config.yaml
n_layer: 11
experts_per_token: 6
d_expert: 96
router_score: "softmax"
normalize_top_k: false
routed_scale: 1.0
balance_loss: 0.0162
router_cosine_scale: 14.0
init_std_router: 0.0131
vocab_size: 9687
norm: "rmsnorm"
optimizer: "soap_variant"
lr: 0.00725
dataset: "wikipedia_en"
Below are experts of layer 3 (counted from 0) of a mixture-of-experts language model. Rows are named router (the router's row for the expert), up (a neuron's input weights, with its number) and show model dimensions 0-223. Each number is 128 + 24 x the weight over its row's rms, rounded and kept within 0 to 255. Numbers have three digits each.
Before each expert's rows: a language model's description of what the expert responds to. This comes from a sample of Wikipedia text that the model never trained on.

# expert 45
What it handles: Final pieces like un, en, in, er closing foreign surnames and words, plus month names, such as Haltt-un-en, ols-un, Zan-jan.
router:126128125113149123122163135067104139119126124168119135116142125127131096105174111115120120109143119115084157140147130123129127128156138133043164086121128151147134133134131094136125142129127110114126128133138140150145125104160114045126102112127105112136187118118087118152139141143120145163069111131128129109116149149163129129117138125139116072140101104123131093101133089116141144137116109082129130126134132140132129148130140128122156142135087167137135118090168141102105128147111129122149142159127088105166140158135114110110142104120107114096182204108072145125131136136183174139154158127115112148129159150129110182123129120164109117146138068136141177147102133068164123131118
up0:112125189136118126114139154096155131105124130145086129107149138125159118139124134112100167166106095154101142145171132098158111182112168154157122106117117150185103087129148115151109129088144139168157128102164143149147078116147146107119072138129153126122129093141150115161140149076151117137094131111170111126157116115165136125089138161093103126153142103121113142071144150130110145111129140151125119122125114157140147093129172149141116144129091132163180125134103152143165102138131128155099122100137152107076129138149142124123135154136122115118124115137076123115123117101177147090124117153093146098158119128072092142130150147131145091175140133136165168139126101146093143133102
up1:162137108103162109157133144117133149096146163162137167142155128159130076145109111112147184126111136092142088098076124125160139134115132135129171129120106133120142118104110147082171118161172117133140145137154145127141110106152158161148159128118161138132136152133145162096101112133117141119098137140103161110138134164108163126162166160147114130115117125130140105121143173124152119119168122129152151140178144142163173162108092106112086132068134141148109122136159120142136139159167106135184123128108126144136120124096056141157122125105135160111144093141132154176071183150162181116131140154119127139114149149113147145115140121143134133126129121107170092129108170134131113119107
up2:158118117132092150095153102171124155123108111165116129095154108125094138134115099163079123128154099128154143154140134147107133167170114156148132128148130142108151154131150117118155126113128082161143141156120101118106145127099148151123079114167065123114131127118149123101102124114167149114119115114129124142119122177130175172143182094104134079133140128110125113151102088124109128121089115076126166139158137144148112149158097102136135145098099163151081189108162084151129137133092139126084135097126152139135118135150158130128096146098118086150088130150111179086127164138115125110111122165116131133105087123130157126148121123156159136166134117161136136141098122112130172107148
up3:118079184141145113133127135137095124134141125135129151141126127117161114126161122125116086154187137109166141101094123135125126122128153105112129150108127151092132150125131098103115121147098153110101155131147124103171104142091179132101103100132083152148097091117132105140130156136139150164095157124133120171132167123154143173150100141153138086140197120121140169099149125161127131162142147117131159132103099135144154134167109120057138131140096149121180123130135134159142166142136153142113144167141125112149131123122107076118165117143121061121136146125141116100131128151104111124137099135116088139137124187103147155208102130090152104125099111132148151143124101143132134112142
up4:124136140117156153119142145077154106133160110143160126151130104128163163086154134193159160116121087088167154096131162123201113134123124152117163104119141127126116121114127074098113141121116112140128121143121068137195116161116138145106107152140146137135096132128089117145141115127134141172117094145136133149155150118141093155151116124126104128121093135114139124167114090116136138112141164115135134124120143114172150114148095122122110152151124111140084120112148145138131132121171089100110173124097107115152156160147145157162134122118138168132152121118130172117138153120161135176131128114121141128154174139097121110155147166074114158133090123161108117129084112119157059118150
up5:170166145172127104114130119140128122106134111148097123163106133127103071136118112107092160096129105125123119129156130123125125119145128110110128177128124133123169177108132141116156151149125146094117102141171159149135136168127175137124088063124129092124102143127173144151103119120163107136073120122132134133083136119097099081112152155122119125113162144152102089076110161085110159164152111120131127133141110097123114171125146130164134126135107104156131096138143101119136161157090119133189168133126171145140132163147141120092156122139144087124089110141133120116156104120114147161147105147144141092157138111095137114116141111161129169150101112143092163146145080152085146139117
up6:135118121150142096124172136122137125088111132172102140089091131173129091156124082137160093122126090170137154115187106147098126112175150152128126144104105121137143124102138090134132107130102128115108132134146131132137144117103152125140165093122120118120141106145138151132086106140130097096122164089125108144120155111117117180125156162123119083087134132136100095160148125144135145148147166075138114102135161163123130113184141120099137160131144163174108093090127125123153171112113154137106090107119135128122138128121097088129119115169154069107126106152109166101114151111103131112176138164110145108086099125100130149125170150134141121112073111130134078131120137163102126157144
up7:149116194129121085102153148134145156129146105128141117108139105109141115131097113127089156139124121136153160118094104144166126128140154077093127147102118104140142116125122090145129124155122129075137090156149128147117132133114108136126159136113157128126162108103127170147162114116165119133077131131144119120110111111138123106132134053167113102134195122133152150119174103180095120092106118083131118096134150121123147129120139143165175100147094126151146096144125139129164140100165090108124135138089095135139143148115121135117144099140088098106113173155150146144129119206154142136148134131109144117141132111145126141108113129144191157090134149103138106093130100080112090099128
up8:143129093133148100135158139128176131087137100139105131156141167151127150137122115128149153160131131132108133102118117135122146153076131107117108104156099133148130169154126097107115100137147106141124129122186149102137191118132113127089120108118124133124124102137175137153123123121099088130167121095094118097113156124184144161123109121144134078158185117138137090106159088109139133175118073141168114094129134164124137181094138136106112117129156095119118159127094164146148106111130107160107175078119125127129157125089094109152142089144080117117168123137136107088141144131166112152156133130121156091107134126080124177106118161128127137103118132107149118120159123121140143114088

# expert 63
What it handles: Sentence-opening words like After, When, With, heading words, and word pieces after Be- or Se-, such as Be-it, Ev-ents.
router:145147140116137124116136124126129158116131108162119124144126176135144163099137125153143108096122138121167152102142158165144142119103144185149161092136129120139111129134119109118104149128119139126131101073133155092111131151101088255128130117110120131139119137125096164182122109131180118165112157120127147140140148127121155126143141129112123107101182121125114076165124123114100126137150148110115126119140133095110125131150122136114107130114123127127164115116092159142152138130103130152105142131083182121138130130135138120159144141120115131138115116133214159149127132176124102120095115115116160145126042123149135104162121117104113127124149125078111105114142135128154094100136
up0:115161076113140104128113109124149142180113139107117118076155194131107097098132147127166126160157163118094155113159141107152129140120122142141142093103087123057147118124122156163134139128179133142185124145166090141092134148113134154101115115103127125158118111119133121109097115183086121087114142143120135112118113112136160137142109153090148115097158137166162152118125179176152098132113125098147126123118102155116122179132156138104135104142114128133136152143125107159142074122136094145162144145146154127131130136105117141111125126100139139107174121163146153114140126149097108110076114151167134130118129117151138165134102135109190127120146082120087143136138124119140118080110
up1:125121146189127079142160138112174102122094188128150109115122119126163097124141151126115150133165165113096127123135159108142145155129126164149147128131118120129127139127149105113141154136178144137115134104123148128084105089122162130128141136152146139129084116119140137134144108128138147154130136152158169147133112115120080098154100151075119127129201144095099113125111157171160120100102114116116153118135079133117125136136095123156162077119099111079118141132131107128143126147079129125119076133167145171098144148136136124139133183114079111124151104107143099118061118102087133113095113125115104138106137126148093092121117118135138139162134080115169148151162127129138081128116
up2:125100068186148132087133149167138162105147109133128080149140147131148165115129150136137126085112127117172169110163137103142128117093145124138119119151137095089116089104132157083119145159116107138118070116117136173139113148113131117118189101104138113121147130119140131088111125154154141108107127136147114109142133146121125135115135181150147130157155104133084103129119157086113103155112116130134144145087093129135129158122128171175126163167132111158139139144129121176149155120147122129110147152109126130176168138114103131136159167144146160113147122145177128150127129125102146119103180109088107159124133093117163171138095154115145082135170159143109117126146129186143133151128
up3:172113166099069134152107139144062154110147119152172121120134112106127162098138159165097124111115135114094115138164159122143105133122097167151132165120158125105086101136105124119093126109119156128126131142161124081121148102157131160143125120141131136186139124130114131161157141129140159137112158094146154145143149131148128141155126152119133136115124131109142166126106146112133116177127135088107124115106122153113141075123093096083123105109115132155163110064117146141158174175081127098103120125140137165100139106121122142126106111124096178111095141130082151128120171119169119110091121123102142147126110159156063162133099143118139121143140114100125120105125113178103134110153
up4:096143118095119138154143137123141132137126101126124165102142087138140146167145156142125130153136160098080108184126153112126130138103118116156136137123129128134147084123140088081131089166140107135152137132132112098134098143104161165122143111104143125150132124132181151106125111110140091138121118136125099100135173105140162105140104137150136115129095157117127078118158176117120187110122155163127156119188106127141103101160139129118112156091096087110129086138132129112136177061127111107151125115176159123121125146170084128125101139105159141129144100152156087154099118126175130092110160090152136124155104159086166091127101131129131145128128173129133105098164138126125093137119
up5:151170130130164118138147121126146089145103138126103116148129136087153157144166120130140113109154129113138134184135173117131134078131134102169114151149075098119147142108190119162128093100131129094150136149181097137116159093151139183171100113126123100097198123105128126103138117167143145114154182147113130137160177096122115129135113141142149153132163158118123127145183124123108109134140184072122103122106143140126111132139118125133131093124129140159122166137080093079108084143103108123110108146150136132097119151111150171156120143139132103116112108105136119137140108089105140133102128101125142114150099106162134119161126173140132125125113127119146145138167160112152171142134
up6:113139095116125123177164128151146116116124117107126091138143102160145112092098112120145152122091106134150094102165145091153124108148072130131142145150129111116118129158166108150138150085119098142134156139137122113174118103098124144100127124105110113148141118119165172126126116138137117164143125104155192140141113124147152095181117104124140115118135115131132153170118111095122092140147122119127115116103131060101158147065128138160102136131140148135107092093119151109101124114143096122105098085178080134104146154137126110163124134178155129099133108109143199093145109107114135140148137131063140100120135146132102088147154089157150074100138152128157116113121126119126102117124
up7:131119128105125085131177173141121126155141146152140139114118119145134160123107126126141140134174135093153086171148103121093162101166116136108132156098131165123090132141086154118153149115138135107120126104155148155120135100146120126152088148180084166147123163107132106148087101148106119172125130106117100151086165149107121142148159152128124133182129135152121125120132146110173101128125106100112116120152140136125125155111113114161132137134140149109134128114065124125133158100130088081108149161172152122112160153079186114131166139131137133168109130107112103141125116149117160164147111134151160161097131133129078065144154156132150135134097151122114132132105166098161153173149
up8:202103122079160144127135088148135088151114134125152132128159113121103119136130121080115143130121118131163116111116070145160153124116128153130153128136137140110128127163165110156119161144130134104123076104150168107107182116144123083119127119131113107102103106154120112143124153083185139108120114119126158115100154097092130144122104131160141133127113084111111118127156088099147098141152091093117125124112141120114132173094112135121135139172113128139147151144085141145131128130115105101116166138104159137136127091155108095114171105133123120091133143118103134091115151168128148159127118116139074139112140154131182082148096083134099153144164110102111125149100108073089155092124

# expert 57
What it handles: En dashes, hyphens, slashes and symbols between numbers in year spans, scores and tables, as in 1823–1829, W 95–74, 1974/1975.
router:110155170147135112149148112066088139136178135127106151078126151146168097161104148135116147194113114151112168075146159108156138127164107100124107163125117127163124151172112113109160133167145118139147155158151095126189118060146131125130082150159115153099145112128135145122120123149113116109154122150087121102131132136124118181086144144099121133115153110166176127098153110069108134139098167100135112108136111110128134164106116163148130154114102163116140107144114131111156154115129135097143137097111117144133121154138074137127120134119125106135160121130116134086132159121138136119155133146169117121135129117119116181115159154155095125137162160148162143110107136133146122098135
up0:120160125106122161130142100123135146163171100150132115146166120152120070132137116125167147127119106125095124121090183081156184142178127128078207138135118159153126114135141131115109104135141140103115109125137126116138123108105111090138136091125124140113136103108154105160155144092092143089171072142139106116143116135112104097143159140141129120131112150173133137071107128114106147131094151126118122126156146173139147139159136138130119124133109088158117144162110097093106136135165138172119102119140138145144156129163131079137138105141108146144165111167104145144149195127140102125120168141124120140093115101124105132127145095137083081120137168115100178153117121113110138115118
up1:142141123111122150108126168132169153102139134118155127118142103185134097167120109146132140101160175102098127099122161092115097138134152128141131143131100136155172124121097178112104139101163155169121134161164114095139206146179136119105116121090126095111135105113150153108101124106128125159157098137112163115131115097122134128096130126151139110128149132163159127105112133114130118181114121115168108111134128153190114142137138144105100115071125120177159113130143141110109148145126120106184168114119166138123188126128137140134152110164120158129147164126119145130176161108144115091185088125138116119107122149152149122169138109112110131174122164140102158117147153125139127124145
up2:135152128133148113186135162131125126143141162097126132141110129147115124157072114112116157122135160128100088069132138125092093143135092079140140114122130121091156147149132117094107073108086113158138120168127099110086130129103136094118138144142172108105112117114114116095106121148164110156145113119109148114131111076108146150138141138098133136142099166117169082170147145145142126146146121120164138104146099120121129114143129099172096114135120132126119090136100162145121163134129126114151084137095187120110128147118115129111141171096142130129178119133105147120143124101140112165100161094110131114140170160162147159161126146168081151103111158126105169138172142073107110134103
up3:124143106147139135074147141169109129152090122112120129116118113156068087160113131129161145135111154142118163142099113132088144113143078132170105157140134113138098099126116080138137170134122164131142115139131156154100140116121180109117149144128115141132127138105113114158100149133118119120159112145156136133146073139145113121106086069138137146156155122170119119117108142095131071141120129120133163126152121129109137165161155051120077064104143144075148142158149107133141127111159122167110112129120110082121100129133159134110159164120112121130139152124187154127122133109101133159143173101134141108115178120113147149131157170092119115096123148109136101129123115123131164134101
up4:136118126129153151129160100123186098157117124144154115112100160116156113092145142157139145063111153106128118163118141084185110144158130113101123150116091158128117141135125114134088147163122132121124117131149128147118119126147090109149149092119102160112131116109093146144149141140106128089148138114107099119169132131166154190146164143150093120085177153130094125138190129080134137117125159093109143130108101154165128105124145145153126120125130129131125120085103100169134126158127118138136116168113132148070148127112069125117132079141149135134051170113134165143129153101149134122135122084106138147108131165111142127163155145154134135128118083146136132128100112107146146168140
up5:146166097153087094154164127124149127162123127143127127140125116100133145157113114116136110160163063102111131135145152108105138105143118129136176167145125095112082124135160146108102154126135159126131121153111093104128107166117099104100139137121092112148156094155113073145131158090133124121141182118076136102093149145107129091105125100139112169128170129115120125098134096119092159103167081116141137127092145152140147138099161142140146105118116083135164159155119092098145143151139114119150110138106120087128118109144166199137109176137158128114159145148135121150124150100117088107128132180131125091135114120178118146113123149112121080144111128124105188130112119128133104120124
up6:113114128112134126112167179114103121112120164164153111086124117130178102151073087142092122127167150154135166140143109139151166162111114103191111079134132112116154128099159129079115128123095132131121100147159144194152089101119104162163086150159121137123125106152113132131098167117078147161149140148134143146135117132149106086150110122139097170138180120130150102172137165104121110138127114158107087135129150152151133140152119128159121128140114134182157091173096103125158103116127113131127088163162113144090125136128122149108143151157137115134139119142142116132103107137148119147121126098089170109122166134141117115129152147110121118166142115132158168122124146144147137147091
up7:132137082115127146144142109164100125126114122147122145122125084077140110128128128103108150101163127117122142096117177129132144115153096101154159120127157099169100133131175152142107156100142148104088087091134093139133124146142142103143126095143167160078161120149130139150125153107123169177157128116098140156151131165141101140107116123108135155143115138113095137168120161108148117099136086144085093149135132153092171128155123129124169141133154180108146108133129090156112149139115143131074083111152117122118140195129126107138127153104157119132126090160125171146142135109183114096126106157146117091121115148136053151107143093099105119146097119116113125146154133133139108144140
up8:106104150124116156126166129086110145127092167137168168135136136135145137115148084139116135114122152111067114099162096124117098126159109149130099093114132155128135140186117155141110151096110120144147122090160140069102129137164143111145144159125166139152089141109143128088116177122140120157112090093148138141140078104167158145061146136122126128133108134152143103144148159148132188129149134166112143107152123125144130121099107119135118138131096114132106092132148175104112132140139137084112174113113132128092120106116101094158112111134138092095145149138132140146182133157126159132143124135144097115137072156130117112128157145107162084085092134085157153131141140131117090119121